Below are experts of layer 4 (counted from 0) of a mixture-of-experts language model. Rows are named router (the router's row for the expert), gate (a neuron's input weights, with its number), up (a neuron's input weights, with its number), down (a neuron's output weights, with its number) and show model dimensions 0-255. Each number is 200 + 40 x the weight over its row's rms, rounded and kept within 0 to 999.
Before each expert's rows: a language model's description of what the expert responds to; "comes before" lists some tokens at least twice as common just after its tokens as in all text. This comes from a sample of Wikipedia text that the model never trained on. Tokens count by the router's weight.

# expert 23
Pipe separators and semicolons right after a score, year or number in tables, such as 6–2 |, 1884–1885 |, %; .
comes before: " ", "\n", "0 ", "1", "— ", "1 "
router,160,136,211,177,230,243,224,232,215,123,171,197,281,183,311,278,203,215,176,175,230,229,186,241,134,221,179,235,219,202,188,111,241,190,81,241,187,236,219,243,124,214,226,163,216,193,197,106,173,192,244,246,180,206,229,202,208,139,146,136,246,157,268,248,126,178,194,114,209,199,196,216,133,201,181,232,188,203,188,127,187,226,227,206,228,312,228,226,187,155,162,222,153,190,255,194,173,222,219,239,200,196,241,207,177,138,180,176,220,257,232,180,208,129,158,177,129,213,193,133,217,240,217,169,228,240,229,218,271,212,189,172,187,196,189,161,223,236,245,208,228,231,224,170,216,211,196,182,121,240,243,271,117,242,137,228,188,239,169,223,246,261,228,216,221,225,195,183,234,165,190,183,272,254,204,170,213,168,168,275,203,165,220,228,222,184,175,223,159,222,172,153,263,150,190,131,184,147,191,189,226,213,213,178,252,188,228,174,211,123,249,219,265,177,290,119,220,187,187,196,188,135,214,163,181,247,144,166,223,247,257,229,247,111,188,164,228,165,250,216,170,154,170,195,262,229,168,179,134,245,183,198,204,198,242,153
gate0,211,212,232,216,199,162,241,202,231,226,174,145,256,235,211,232,246,177,246,166,167,209,200,190,244,110,127,177,245,187,200,156,142,269,204,180,244,217,269,216,252,218,189,243,231,204,277,216,176,258,211,210,209,204,248,218,187,261,170,219,236,192,195,180,201,156,190,223,177,175,187,167,163,195,186,224,188,192,197,191,163,151,251,184,200,228,161,151,254,163,160,199,191,180,199,198,251,281,240,203,148,187,168,198,127,160,244,146,301,210,162,204,185,247,175,248,220,183,255,276,178,203,188,177,215,209,238,169,245,219,233,185,258,222,159,146,191,273,272,158,252,230,197,214,158,170,189,206,232,153,123,207,188,138,242,176,175,216,287,130,111,228,124,194,119,149,272,189,223,284,245,128,202,157,148,211,207,246,184,261,149,213,249,201,176,263,183,241,163,145,202,159,235,248,197,204,175,163,222,203,155,210,208,130,182,160,233,220,235,201,208,226,123,181,152,233,294,197,182,276,205,212,213,233,258,198,156,168,267,162,164,251,181,157,237,154,192,158,194,238,142,206,170,273,252,225,236,207,179,143,181,192,212,56,184,234
up0,180,209,207,160,254,154,180,237,224,233,194,213,141,283,115,211,171,273,256,164,154,122,160,128,194,256,181,227,236,188,167,246,213,188,189,230,160,217,162,210,248,175,207,135,220,206,250,153,170,226,156,169,174,152,179,206,220,155,224,168,194,216,218,255,157,228,170,196,175,177,197,220,153,131,171,245,194,113,170,193,180,241,193,160,196,238,165,235,253,188,151,166,209,158,221,223,184,214,208,276,226,157,188,193,204,196,195,205,158,254,169,232,218,188,160,188,237,212,246,267,221,220,200,170,228,214,208,173,122,250,227,123,324,217,207,237,170,270,234,194,216,201,255,169,231,206,216,174,182,222,235,258,261,180,253,212,232,288,256,167,230,128,242,184,138,206,211,107,195,196,223,188,189,188,234,231,189,231,204,153,216,195,235,156,186,195,221,261,255,69,201,48,220,253,184,144,128,216,166,189,183,146,251,168,195,267,193,219,193,108,228,150,165,214,177,253,156,216,232,189,163,214,238,204,166,235,249,153,173,268,198,183,153,188,146,208,178,167,309,232,200,164,159,251,245,209,210,197,155,189,201,165,168,178,167,217
down0,181,243,251,225,196,191,242,235,284,189,197,180,167,112,207,172,96,193,213,173,192,223,203,214,107,178,232,163,127,187,79,189,266,172,258,218,212,190,228,175,183,176,255,244,194,145,142,136,159,220,239,143,227,109,184,166,121,185,123,218,165,178,218,171,226,227,151,184,178,244,128,243,209,171,135,147,204,158,194,180,156,221,122,208,197,145,212,222,257,198,202,183,248,208,212,94,129,144,130,160,240,184,136,221,194,190,280,193,180,225,198,176,199,168,207,164,181,252,112,195,196,154,218,224,185,240,195,191,222,194,170,222,178,233,166,204,152,204,168,274,166,215,164,285,232,190,261,231,231,148,169,195,236,132,209,184,245,235,186,185,239,230,230,146,132,189,239,181,224,238,265,220,129,166,210,195,220,226,199,209,220,214,189,131,179,163,202,152,157,165,168,119,264,133,212,189,189,172,137,176,193,229,217,277,174,198,224,182,191,227,247,242,205,194,139,223,229,243,190,113,200,263,188,244,187,282,226,155,238,228,155,223,207,201,156,187,178,290,189,176,186,234,182,190,185,182,203,150,150,154,213,198,251,172,215,210
gate1,184,227,272,150,182,257,213,211,114,264,195,234,152,232,176,189,188,164,150,177,229,170,218,112,234,180,181,183,240,112,277,169,233,232,185,156,201,230,185,198,150,205,136,243,233,183,209,185,195,236,195,185,276,180,195,211,199,238,247,70,184,158,126,231,174,213,195,181,249,253,211,256,226,195,219,151,135,222,171,257,202,190,260,214,222,193,211,229,183,231,137,137,262,188,183,196,106,172,142,215,237,230,193,189,241,158,232,204,186,140,179,180,162,213,257,188,257,184,232,152,183,174,305,250,186,233,224,188,186,180,271,197,229,140,153,163,260,158,208,221,188,183,171,214,227,139,218,233,194,151,166,134,176,190,267,211,247,157,173,188,155,186,208,225,191,176,206,147,188,243,186,166,190,207,175,272,205,160,138,206,163,211,172,234,170,217,196,218,310,237,233,220,190,137,287,155,191,258,233,276,238,199,165,267,244,193,200,146,223,171,194,97,200,170,214,196,180,155,183,169,202,305,199,225,253,167,194,225,227,187,207,256,192,180,173,259,142,243,232,212,219,179,213,213,218,213,252,217,175,94,258,151,251,143,178,248
up1,177,229,225,205,250,198,182,199,220,212,181,154,294,166,125,207,175,230,214,185,232,249,221,261,175,255,182,202,263,151,312,241,234,163,192,288,220,166,252,203,231,138,164,274,171,164,154,215,220,146,197,264,151,232,209,173,147,240,221,200,186,173,181,259,231,184,131,212,170,210,126,205,180,222,196,188,195,238,278,197,221,233,185,201,241,256,188,169,274,179,248,228,161,241,213,185,196,247,190,177,184,131,183,226,197,125,248,133,140,257,152,154,214,133,220,142,233,282,247,153,186,148,232,137,156,201,155,149,252,200,174,166,117,149,198,250,205,194,230,198,188,166,199,196,232,186,235,178,134,200,183,190,191,220,225,210,232,237,207,233,207,188,294,243,181,177,151,174,219,216,191,203,226,237,240,129,257,222,213,189,176,183,229,174,221,189,211,190,173,179,209,199,119,182,188,110,186,204,165,214,148,212,138,145,195,242,161,263,285,168,180,180,182,243,166,129,142,215,233,176,272,224,148,239,198,254,275,216,198,256,224,251,118,172,178,189,286,216,184,246,233,219,288,182,265,159,222,222,180,242,225,204,229,266,171,154
down1,226,115,225,243,111,244,145,251,220,240,176,205,216,171,237,176,235,243,255,161,259,172,194,178,299,134,133,191,249,252,239,181,183,153,186,146,161,217,147,234,223,226,172,205,184,175,200,292,218,306,111,263,203,229,216,206,204,269,149,243,182,246,265,259,193,210,244,221,197,210,223,161,172,221,199,189,212,231,161,293,200,217,229,237,109,182,227,209,164,210,223,232,140,288,234,217,236,314,239,204,186,199,190,186,198,218,210,183,200,243,166,177,214,235,219,220,252,185,191,139,173,213,146,199,216,83,212,221,251,228,180,190,148,261,299,204,190,229,176,214,190,215,221,202,215,209,196,197,188,228,204,230,222,189,186,196,244,186,237,157,239,213,165,176,211,213,181,224,175,220,217,78,170,162,192,185,137,166,206,163,203,142,277,174,191,209,267,187,222,155,192,242,195,154,162,177,226,198,266,178,231,222,240,209,191,245,250,193,186,206,120,220,209,166,208,225,216,236,264,136,153,231,193,182,141,195,213,202,230,192,245,208,196,103,152,220,160,221,209,179,227,210,195,244,222,263,169,157,337,217,161,182,210,213,281,237
gate2,108,130,147,216,251,245,198,208,165,221,215,207,130,243,174,207,294,231,208,152,196,197,100,199,176,199,186,174,145,125,250,188,227,189,195,181,182,214,113,157,210,268,120,208,145,245,228,224,197,183,168,232,158,195,236,212,216,182,203,137,270,243,131,217,185,150,177,163,240,177,143,185,174,206,189,244,229,183,202,184,166,190,195,123,171,247,215,226,289,205,234,221,190,170,143,208,207,135,166,189,218,199,264,117,232,193,180,239,230,182,160,189,227,125,219,170,200,242,178,191,209,237,161,117,249,195,247,123,178,143,240,167,201,212,223,229,225,212,202,157,177,221,228,168,202,228,220,222,166,159,180,238,196,221,191,121,285,139,160,211,210,215,201,183,176,217,227,178,190,223,82,187,210,168,249,180,203,171,199,223,203,264,238,177,216,255,173,296,185,176,257,212,252,162,271,160,163,254,148,218,182,241,183,114,209,151,188,132,157,143,186,205,223,216,176,218,228,262,203,205,142,246,278,236,210,278,253,173,196,212,230,198,210,163,233,151,158,173,228,237,190,253,143,243,246,150,210,234,147,248,149,303,203,216,145,189
up2,222,144,185,202,191,158,211,259,256,269,246,153,143,230,206,222,125,167,227,183,197,242,208,193,176,128,157,233,241,123,202,205,165,203,227,197,225,196,278,207,226,254,108,249,194,145,182,140,225,252,164,152,253,180,189,148,211,225,113,157,288,145,200,214,150,155,189,195,138,170,201,193,196,125,128,194,163,207,139,249,195,185,260,269,229,224,199,238,224,183,259,263,184,220,127,186,277,212,295,180,209,254,235,255,246,150,202,225,203,266,182,241,146,192,240,194,218,212,170,130,203,165,191,158,164,223,200,179,243,188,158,147,217,210,208,236,226,250,252,139,200,207,245,250,275,188,267,166,263,212,233,218,131,218,188,194,164,155,132,150,158,194,233,157,251,231,271,213,129,234,153,212,244,171,278,159,172,249,209,193,139,171,205,178,249,240,168,287,177,218,178,227,151,193,210,176,223,196,163,225,216,223,166,147,217,249,293,173,206,207,153,130,201,163,245,177,246,206,214,181,247,208,219,252,192,196,272,164,199,197,255,135,202,238,171,205,183,219,240,183,232,179,176,181,141,199,129,223,213,178,139,213,213,239,182,188
down2,206,187,166,165,143,266,158,171,239,259,196,131,266,202,141,191,208,183,215,216,204,146,228,134,175,288,190,242,204,170,206,131,165,235,187,284,137,215,166,167,254,233,207,192,253,192,128,217,145,167,240,194,124,205,234,209,174,228,215,170,168,288,152,172,266,145,181,165,185,233,152,170,259,245,225,204,155,249,130,144,165,173,226,165,222,250,185,254,164,226,182,170,231,173,219,207,157,78,204,271,157,178,251,155,253,187,218,180,217,217,174,176,264,217,223,125,192,339,245,240,213,137,180,159,212,248,223,172,163,254,146,147,274,209,141,227,209,257,173,241,180,204,187,114,161,177,142,166,149,172,167,174,210,176,253,208,220,212,212,174,171,219,195,173,217,190,186,196,204,190,181,219,221,202,252,193,250,177,289,234,222,204,198,196,133,202,293,250,172,199,198,234,179,214,210,177,209,223,171,189,161,178,201,164,217,198,182,139,184,214,190,255,169,282,203,168,173,191,152,195,155,203,162,243,153,192,198,182,203,217,265,239,173,210,142,245,198,173,190,105,231,231,180,233,247,120,157,211,143,244,254,246,165,244,241,231
gate3,175,250,238,231,180,240,145,168,148,152,245,199,120,249,175,151,191,57,186,149,186,63,194,223,181,159,228,222,202,235,149,160,212,186,201,168,273,199,208,214,203,207,254,181,179,244,202,236,202,164,184,188,221,127,141,215,194,253,106,152,104,233,190,163,201,247,222,201,213,177,90,151,207,182,178,194,207,197,195,207,198,139,211,202,180,188,199,189,164,225,245,217,225,112,221,238,165,194,174,265,234,166,203,212,212,222,185,160,245,218,222,174,174,178,186,311,101,204,216,233,184,228,195,225,267,230,179,161,209,174,191,234,168,225,192,154,165,186,159,269,186,200,185,185,194,203,235,278,208,168,172,196,162,175,268,264,171,160,218,261,186,207,181,190,195,166,185,175,134,241,229,253,200,117,243,162,222,145,142,217,201,190,213,199,196,201,270,142,222,204,214,170,206,188,245,250,231,228,138,138,220,134,231,201,183,218,176,144,192,146,185,238,261,122,212,308,197,213,230,152,176,200,218,215,182,194,215,234,195,236,96,232,179,219,157,184,223,185,140,243,216,272,183,184,204,232,261,148,187,235,166,241,311,201,228,192
up3,153,204,163,251,270,274,126,253,202,173,197,94,171,155,212,270,183,168,203,216,179,175,147,165,237,239,197,166,218,280,208,169,181,124,201,163,149,237,177,171,227,207,190,250,148,205,218,287,158,153,162,229,223,183,272,251,155,227,204,182,110,181,188,217,228,291,189,196,224,232,187,193,321,193,169,226,129,193,259,164,282,228,236,163,223,197,148,162,229,210,235,224,159,177,193,218,167,207,201,223,178,168,165,268,133,229,200,221,209,225,168,194,213,229,205,226,173,188,186,190,271,187,212,221,218,163,249,163,206,220,233,196,170,253,210,245,148,233,246,140,144,168,224,151,249,135,213,183,200,205,204,173,198,214,186,192,149,199,165,191,225,263,153,165,224,189,184,173,169,176,145,117,190,205,177,136,214,93,202,130,166,212,185,254,159,255,164,172,110,149,157,229,153,198,186,215,161,218,190,102,167,160,130,219,230,147,201,157,281,139,141,225,239,195,190,235,183,261,243,204,174,243,202,156,216,163,169,174,213,221,225,149,171,270,175,169,111,215,227,184,221,165,183,207,230,266,201,134,207,140,207,257,231,241,228,208
down3,251,261,191,234,300,127,190,229,210,133,181,145,248,128,210,245,189,220,261,236,235,225,224,169,265,169,240,214,219,237,170,179,207,225,184,265,147,223,175,198,253,154,124,163,181,209,210,142,134,174,226,211,180,249,178,263,186,190,262,174,230,226,210,184,182,216,182,226,164,159,181,229,187,159,221,271,178,176,230,181,250,158,253,187,219,202,292,151,216,242,215,213,171,185,224,140,230,201,174,217,157,208,174,188,112,159,218,121,193,285,237,175,144,141,211,213,195,219,158,103,210,163,207,215,186,185,215,242,208,195,239,155,189,150,245,103,196,223,177,150,158,125,214,153,217,175,131,169,218,242,264,141,230,240,164,163,234,178,137,220,173,117,172,155,188,152,194,134,229,252,151,242,231,237,167,122,211,228,212,216,178,188,185,181,231,176,215,152,143,260,201,229,208,206,206,150,176,250,295,221,215,197,185,177,213,232,191,145,170,182,192,184,110,132,245,162,167,191,111,216,151,208,191,206,142,216,269,203,143,237,146,201,217,204,167,210,205,175,187,136,171,195,164,194,220,274,243,222,187,232,185,220,147,132,231,302
gate4,206,146,166,235,238,267,213,205,186,185,153,165,253,126,278,252,161,234,211,248,246,225,211,221,177,210,219,244,202,262,183,253,196,160,143,168,161,147,254,171,207,157,191,188,168,253,250,240,263,205,141,152,200,205,255,177,236,236,214,188,209,230,222,225,190,256,221,172,216,162,255,169,165,227,225,166,175,169,151,243,198,223,245,209,258,173,230,188,133,186,182,247,229,133,112,143,173,219,267,278,116,184,215,224,259,196,157,201,225,238,138,168,257,232,196,288,254,133,143,198,231,197,318,208,223,246,189,184,272,187,222,137,267,187,158,232,142,241,154,221,162,227,196,243,215,202,229,183,187,161,182,150,233,204,143,219,222,201,268,127,146,195,227,212,247,236,177,175,215,184,191,201,197,245,223,184,229,157,200,297,268,171,185,198,162,140,181,158,234,212,258,151,212,198,167,234,182,163,179,148,253,180,152,131,208,202,211,126,213,214,194,202,188,150,241,188,180,270,199,220,131,141,158,172,205,205,202,229,219,198,163,244,125,168,134,211,166,176,215,235,184,236,166,304,287,199,131,189,219,182,191,149,176,266,228,191
up4,252,194,226,249,250,185,187,149,229,123,167,222,167,100,158,227,193,131,182,184,275,272,153,206,136,251,168,212,242,171,192,219,242,275,191,200,141,212,190,210,152,131,276,198,201,170,124,245,226,230,245,168,146,99,262,227,207,222,228,254,212,204,199,229,243,165,197,171,176,261,176,135,198,192,172,213,200,228,176,125,227,175,172,206,168,163,150,123,112,273,230,192,172,180,156,225,224,175,231,184,225,207,225,267,241,236,217,205,278,166,191,194,149,215,216,269,240,189,153,164,125,208,174,211,167,119,216,218,244,207,251,192,241,183,207,193,239,229,189,174,237,183,195,134,242,221,160,181,276,247,263,245,176,198,181,103,232,177,199,222,157,178,156,178,202,156,210,186,250,97,220,226,211,261,196,224,221,108,258,192,209,253,198,222,191,198,166,215,205,254,259,188,135,199,155,186,244,125,105,164,217,206,255,212,149,207,255,223,225,219,207,189,234,220,219,187,193,192,188,248,246,162,240,132,228,191,190,181,182,186,104,234,143,217,184,245,202,187,122,190,251,167,149,171,197,213,161,180,149,261,195,209,158,216,218,208
down4,302,172,196,188,165,293,295,193,199,195,192,201,103,182,130,199,193,155,170,176,218,292,206,176,179,228,161,213,255,141,185,214,159,216,221,142,191,173,160,194,168,240,213,234,234,267,208,187,243,216,173,165,196,139,176,198,159,208,205,186,202,302,191,160,182,187,185,225,185,185,224,197,210,133,177,201,169,237,222,220,225,209,244,156,230,188,187,148,185,312,184,184,219,256,239,149,242,286,170,206,131,225,253,197,209,135,196,264,282,199,166,130,197,197,167,140,165,287,209,204,218,182,132,180,216,171,254,181,199,170,192,183,167,130,244,268,165,294,155,164,169,189,199,209,292,173,228,173,184,251,178,211,250,235,166,187,126,181,124,206,131,132,220,164,172,221,250,181,230,171,191,242,229,242,273,238,214,186,255,254,143,197,179,173,198,194,175,211,202,139,199,167,138,250,181,279,221,194,171,243,225,194,247,153,180,222,145,181,220,163,221,174,256,222,204,251,160,170,128,266,226,172,253,251,199,190,178,160,159,257,213,245,166,184,209,209,192,235,190,156,278,204,218,296,152,220,217,154,198,188,175,160,218,169,248,203
gate5,207,216,249,133,152,234,192,202,156,212,132,118,151,246,226,231,249,213,199,276,195,163,159,161,166,187,154,255,157,192,239,212,213,176,230,208,164,116,216,169,213,170,169,279,200,251,221,203,167,255,173,200,137,142,180,138,190,208,235,226,177,229,214,186,128,193,238,163,253,122,181,162,196,249,249,152,230,209,246,195,172,161,257,160,157,168,170,281,204,208,302,197,149,240,205,159,129,213,143,221,134,197,219,249,240,214,250,171,196,194,228,184,215,166,196,193,184,255,220,226,252,241,235,143,201,276,146,159,303,273,199,169,65,230,175,168,260,201,208,192,220,252,277,192,154,201,167,296,181,174,229,221,225,255,235,183,152,220,189,178,184,213,190,229,169,155,124,192,222,283,205,196,115,213,155,205,166,182,183,153,203,109,183,191,194,181,248,236,248,197,258,169,198,187,264,199,187,215,195,267,145,163,192,145,247,225,175,147,224,161,180,252,195,228,207,246,219,260,243,213,267,127,227,234,187,224,221,192,167,187,186,246,190,225,193,146,257,222,244,247,214,223,162,198,188,159,165,214,184,219,132,205,173,178,239,185
up5,243,199,214,178,191,200,252,220,265,244,168,203,229,216,194,234,144,228,190,257,251,219,231,132,153,158,171,169,213,232,133,158,205,151,226,189,192,219,222,166,164,287,209,236,180,215,163,179,202,187,218,183,121,166,219,158,228,259,193,243,202,228,237,220,138,183,208,307,216,213,198,242,264,138,188,220,179,194,305,222,133,231,216,287,180,291,210,211,207,203,186,178,136,186,313,106,231,181,157,160,158,207,223,152,163,157,115,168,239,212,188,217,275,194,199,258,190,218,135,224,218,244,149,144,183,258,195,222,272,178,90,236,233,184,202,227,272,225,271,229,225,148,219,132,127,255,202,203,169,171,141,159,251,218,226,185,230,191,214,168,222,153,227,213,203,174,215,247,206,135,203,227,256,224,164,157,205,207,199,148,225,236,241,195,207,253,209,209,211,174,207,213,152,269,214,201,214,173,167,193,194,166,192,197,133,156,216,236,217,215,180,192,233,203,203,243,253,171,198,136,136,154,249,138,228,225,216,203,204,161,138,225,244,204,242,246,144,188,297,260,180,246,209,284,179,199,239,174,208,298,195,145,164,228,172,204
down5,185,238,201,229,212,177,173,124,170,234,222,292,216,192,235,182,155,246,145,203,154,212,262,282,225,212,223,207,248,146,193,178,182,192,213,278,153,219,148,177,178,242,199,234,251,179,152,155,193,204,190,183,262,190,181,172,108,179,193,109,207,187,158,187,187,279,218,239,222,218,259,180,177,120,230,165,228,204,202,230,142,155,198,175,198,186,209,162,203,265,149,156,236,208,154,207,178,56,250,183,179,222,182,198,197,215,215,198,169,165,183,176,211,200,184,141,239,190,254,116,150,231,157,261,172,208,210,185,217,238,248,233,196,135,191,239,131,305,200,148,225,175,213,188,206,175,214,238,212,215,179,168,144,232,157,232,228,192,269,245,145,197,141,208,237,222,214,189,218,208,269,218,174,202,161,151,165,243,229,159,175,198,229,186,194,108,203,148,175,126,176,192,248,134,182,161,155,256,175,258,156,141,213,188,207,217,147,171,216,180,195,287,215,185,144,149,169,205,144,236,190,248,210,162,130,125,211,162,292,194,249,236,267,249,190,189,155,210,245,186,229,142,216,165,211,230,235,203,102,227,157,293,166,214,228,245
gate6,143,185,196,167,125,228,254,278,178,173,249,210,187,208,155,255,229,148,161,212,155,205,266,164,172,208,182,215,243,290,167,165,251,128,138,171,119,253,200,222,186,217,181,204,236,263,195,198,207,215,246,224,104,180,153,212,210,224,248,234,206,231,165,230,208,256,189,217,254,175,168,188,185,284,214,164,219,186,139,185,249,257,257,204,194,179,141,165,169,246,228,247,245,186,192,224,109,195,260,199,226,240,219,229,280,228,182,165,180,210,181,183,111,160,189,222,121,206,211,257,249,168,222,212,148,260,207,147,221,161,207,156,280,217,216,211,183,210,191,220,155,282,247,257,230,163,141,189,236,256,235,228,252,248,200,181,164,145,142,215,237,210,160,242,154,233,205,223,164,278,303,198,230,194,217,236,158,211,264,136,163,153,203,218,209,135,188,234,186,213,179,279,235,218,182,225,216,222,248,243,200,147,183,239,162,199,189,182,155,147,105,187,138,226,151,157,244,156,191,197,243,130,191,211,189,217,131,234,223,191,196,229,171,203,190,240,207,218,197,158,223,155,186,275,205,165,279,214,274,173,249,204,140,265,218,216
up6,239,194,197,212,206,89,142,200,140,191,245,211,204,222,180,236,232,220,203,207,280,223,168,138,201,225,139,224,211,174,248,128,139,265,185,180,205,176,161,207,267,161,219,177,222,263,175,234,189,163,192,154,186,145,307,184,152,249,136,221,264,199,165,164,150,167,195,241,164,250,191,256,224,201,161,171,188,179,159,241,308,219,253,205,187,150,209,215,172,208,262,140,291,186,195,200,197,195,173,202,216,168,180,229,152,200,198,236,165,184,200,177,212,201,153,187,240,141,249,175,150,217,156,199,253,193,162,199,195,251,318,226,84,174,235,224,159,180,289,166,224,144,223,167,170,172,262,147,233,199,278,199,222,180,160,179,130,258,181,149,171,207,229,252,171,155,185,167,176,208,193,221,233,208,230,242,214,200,195,228,87,137,246,142,207,239,288,197,212,163,173,251,203,218,228,140,160,146,168,207,177,235,130,221,208,206,190,242,236,214,166,260,177,216,189,162,187,161,263,150,279,235,175,140,262,230,208,242,218,218,210,189,199,187,238,111,184,208,231,222,245,192,216,167,234,224,181,129,242,257,163,236,183,164,187,191
down6,168,196,218,194,237,147,275,156,245,147,209,231,266,171,242,146,147,193,224,205,163,274,181,250,144,169,259,169,186,148,151,203,284,154,198,229,255,282,184,185,253,226,226,218,245,149,229,160,246,215,221,196,241,178,206,201,193,227,269,217,232,143,243,241,173,187,248,178,214,189,226,177,160,285,170,235,203,137,160,203,178,283,223,243,296,199,230,165,168,218,222,251,163,222,247,193,291,167,228,187,190,188,192,217,194,230,230,213,142,201,250,224,260,302,141,238,171,134,219,213,159,208,167,170,183,188,201,209,179,238,189,211,163,150,178,224,113,207,191,163,169,248,187,218,187,218,173,182,184,184,185,200,173,226,237,186,166,133,271,227,172,234,104,179,253,210,168,174,246,179,170,152,143,173,183,172,261,283,284,207,168,160,156,162,275,227,169,205,238,207,181,198,180,303,176,96,221,190,269,168,195,189,261,191,232,212,191,220,209,244,214,198,224,223,204,109,147,178,250,205,175,188,109,216,149,274,200,159,210,204,175,114,230,259,180,156,198,215,160,250,199,197,213,172,203,223,161,229,269,239,225,254,218,185,244,180
gate7,217,161,228,185,222,159,247,219,171,243,163,223,260,233,267,241,141,240,211,164,137,180,208,165,240,274,174,156,241,127,185,222,154,220,247,198,119,187,176,191,214,176,248,162,226,151,186,188,302,178,184,172,205,175,228,248,183,179,180,241,254,175,214,171,189,178,145,164,109,177,183,188,229,217,189,293,214,211,165,182,229,280,172,236,275,174,242,200,228,178,184,206,220,121,182,208,227,167,39,254,267,227,190,149,252,236,188,190,161,95,218,209,220,215,218,151,149,211,226,155,197,169,185,179,196,205,132,297,206,165,197,145,221,222,161,244,195,246,214,253,246,233,182,134,220,179,180,213,192,188,232,146,224,238,169,151,195,186,169,145,228,209,266,176,209,234,147,103,181,188,227,224,204,166,181,176,166,176,290,175,198,206,185,243,295,122,209,179,171,245,157,177,228,200,200,214,182,205,184,256,142,202,160,201,219,213,272,226,203,262,213,159,113,253,173,175,157,151,194,247,248,134,212,239,254,196,158,186,196,160,183,274,171,189,178,210,215,193,266,162,196,210,181,183,213,252,207,184,295,190,230,208,191,257,211,251
up7,226,233,216,213,162,210,211,245,210,211,148,154,232,85,249,171,244,157,200,182,130,168,172,214,195,258,219,234,145,203,219,178,78,147,230,196,240,254,177,173,165,206,162,197,239,236,203,206,237,187,182,195,166,198,152,141,252,146,165,230,133,169,281,176,194,216,202,228,242,235,235,137,140,183,221,233,218,189,209,261,204,176,158,298,254,178,229,133,211,204,169,247,211,255,191,185,168,201,240,117,236,286,230,249,147,151,176,191,213,204,197,187,177,160,190,245,169,173,159,170,198,249,186,236,205,178,146,211,226,194,120,144,253,203,181,234,201,191,165,136,210,102,211,253,200,183,226,216,224,259,266,172,214,181,126,154,163,201,227,179,236,214,176,200,173,276,204,173,174,181,94,238,200,201,203,185,207,239,187,212,240,157,192,203,151,157,180,168,236,213,158,291,175,206,158,101,176,208,240,187,228,166,223,237,216,324,245,217,147,211,228,212,221,188,158,202,191,134,182,178,249,171,127,238,259,179,242,216,197,195,230,179,210,147,241,221,147,172,146,159,156,254,244,191,182,214,224,254,241,242,182,303,212,139,257,159
down7,247,166,243,204,230,209,153,130,161,171,218,302,249,201,201,174,187,234,171,155,161,160,157,286,257,175,126,194,177,234,202,181,174,247,143,172,201,186,192,199,178,163,270,198,220,181,249,232,264,188,164,233,191,157,195,201,205,176,106,222,219,131,248,229,223,201,200,209,167,237,159,237,289,75,159,241,202,244,150,248,184,178,198,224,284,144,124,205,160,134,178,155,144,180,195,264,190,199,173,239,189,243,212,197,164,232,186,221,187,187,172,241,172,191,240,164,191,188,180,216,183,154,229,207,216,250,177,206,210,159,186,201,209,222,180,147,178,206,195,215,235,164,210,229,191,229,225,217,224,205,225,169,158,147,214,257,220,182,100,247,140,174,187,158,184,230,213,251,162,174,122,235,150,215,231,128,167,228,193,209,261,206,265,166,165,162,202,219,226,168,147,141,272,161,147,135,153,234,205,151,216,159,174,268,182,198,225,169,193,167,225,169,224,115,208,196,201,193,205,248,225,214,216,167,226,256,117,111,265,153,211,207,277,296,254,193,185,189,203,230,254,168,186,123,193,176,265,203,258,277,251,165,280,222,141,190
gate8,261,157,257,187,215,183,191,166,223,239,273,169,217,175,197,227,211,205,198,237,242,182,121,148,163,190,206,208,207,194,187,182,128,128,204,187,253,171,221,230,164,285,254,200,108,209,150,155,139,232,169,238,204,195,240,175,188,108,136,269,234,208,152,244,149,237,297,190,232,228,158,165,229,278,272,151,178,138,212,180,165,133,199,152,216,139,215,151,198,237,225,187,169,192,216,224,236,162,201,141,192,179,208,222,192,243,183,192,192,239,271,201,144,198,197,217,193,179,254,194,153,264,269,213,183,277,228,217,218,174,135,133,185,320,170,179,244,239,227,149,225,202,213,185,135,187,263,208,202,204,115,101,213,164,179,151,196,141,199,210,176,172,144,195,161,166,191,125,202,245,233,189,244,179,163,213,256,192,168,205,245,251,263,224,226,252,220,190,232,206,155,194,209,223,246,161,151,209,227,237,204,209,233,169,236,233,203,147,211,213,269,150,171,210,127,166,147,197,177,189,239,247,197,249,173,161,163,220,186,240,145,161,174,196,239,257,281,120,109,188,216,236,225,157,179,170,114,228,180,259,177,209,200,204,167,208
up8,158,213,159,147,228,225,198,207,195,172,183,169,170,210,149,180,217,213,194,198,277,206,188,182,239,163,216,205,177,252,266,181,240,305,216,146,201,168,132,212,176,228,186,209,135,169,175,232,212,212,148,174,235,196,216,202,223,176,218,192,251,267,186,269,165,118,136,141,247,167,229,179,172,246,187,195,176,261,123,211,298,222,191,195,211,138,158,155,142,198,259,234,198,220,96,268,184,161,162,223,187,294,245,208,152,201,135,178,265,257,187,135,172,252,249,235,124,212,223,175,213,241,164,152,212,111,249,225,165,200,179,147,213,240,245,306,192,252,231,217,158,243,181,188,155,188,222,269,137,115,174,193,228,115,92,161,157,168,218,203,214,182,170,210,256,248,240,199,241,246,134,199,207,120,179,218,194,156,153,191,191,191,223,209,216,183,195,245,219,204,202,221,148,156,206,146,205,220,236,194,204,177,239,179,184,204,149,189,153,239,214,246,236,270,184,153,210,189,189,196,176,164,179,243,148,143,158,260,256,172,215,208,193,228,221,228,211,190,259,296,213,203,189,264,123,152,192,185,208,251,180,172,147,198,229,175
down8,184,199,162,174,134,222,215,249,132,127,151,166,265,148,184,103,157,153,241,227,248,258,253,171,192,237,201,219,187,282,235,226,137,186,222,182,210,140,199,180,213,165,231,209,172,162,136,116,211,225,236,200,240,196,199,177,188,176,195,169,172,189,228,164,133,207,203,194,239,253,162,236,208,263,175,200,208,129,208,225,228,234,153,185,186,138,182,201,158,264,187,218,213,178,258,194,218,113,296,215,208,205,256,195,114,212,218,231,171,256,214,202,206,220,191,181,179,182,149,272,286,151,200,225,219,225,244,217,149,158,172,283,173,211,182,194,203,154,171,170,139,182,209,182,255,236,206,114,232,206,219,247,236,155,216,205,267,156,200,208,156,208,242,144,216,256,157,238,214,229,218,250,149,216,146,175,207,177,159,183,153,159,171,241,221,171,205,165,204,147,256,154,132,268,106,182,208,257,165,237,161,290,204,139,218,258,241,178,261,214,142,227,226,257,179,221,195,234,162,242,215,211,216,142,155,273,207,182,137,150,223,216,128,132,154,163,238,273,158,272,180,239,240,189,252,223,193,201,248,222,215,158,230,219,162,182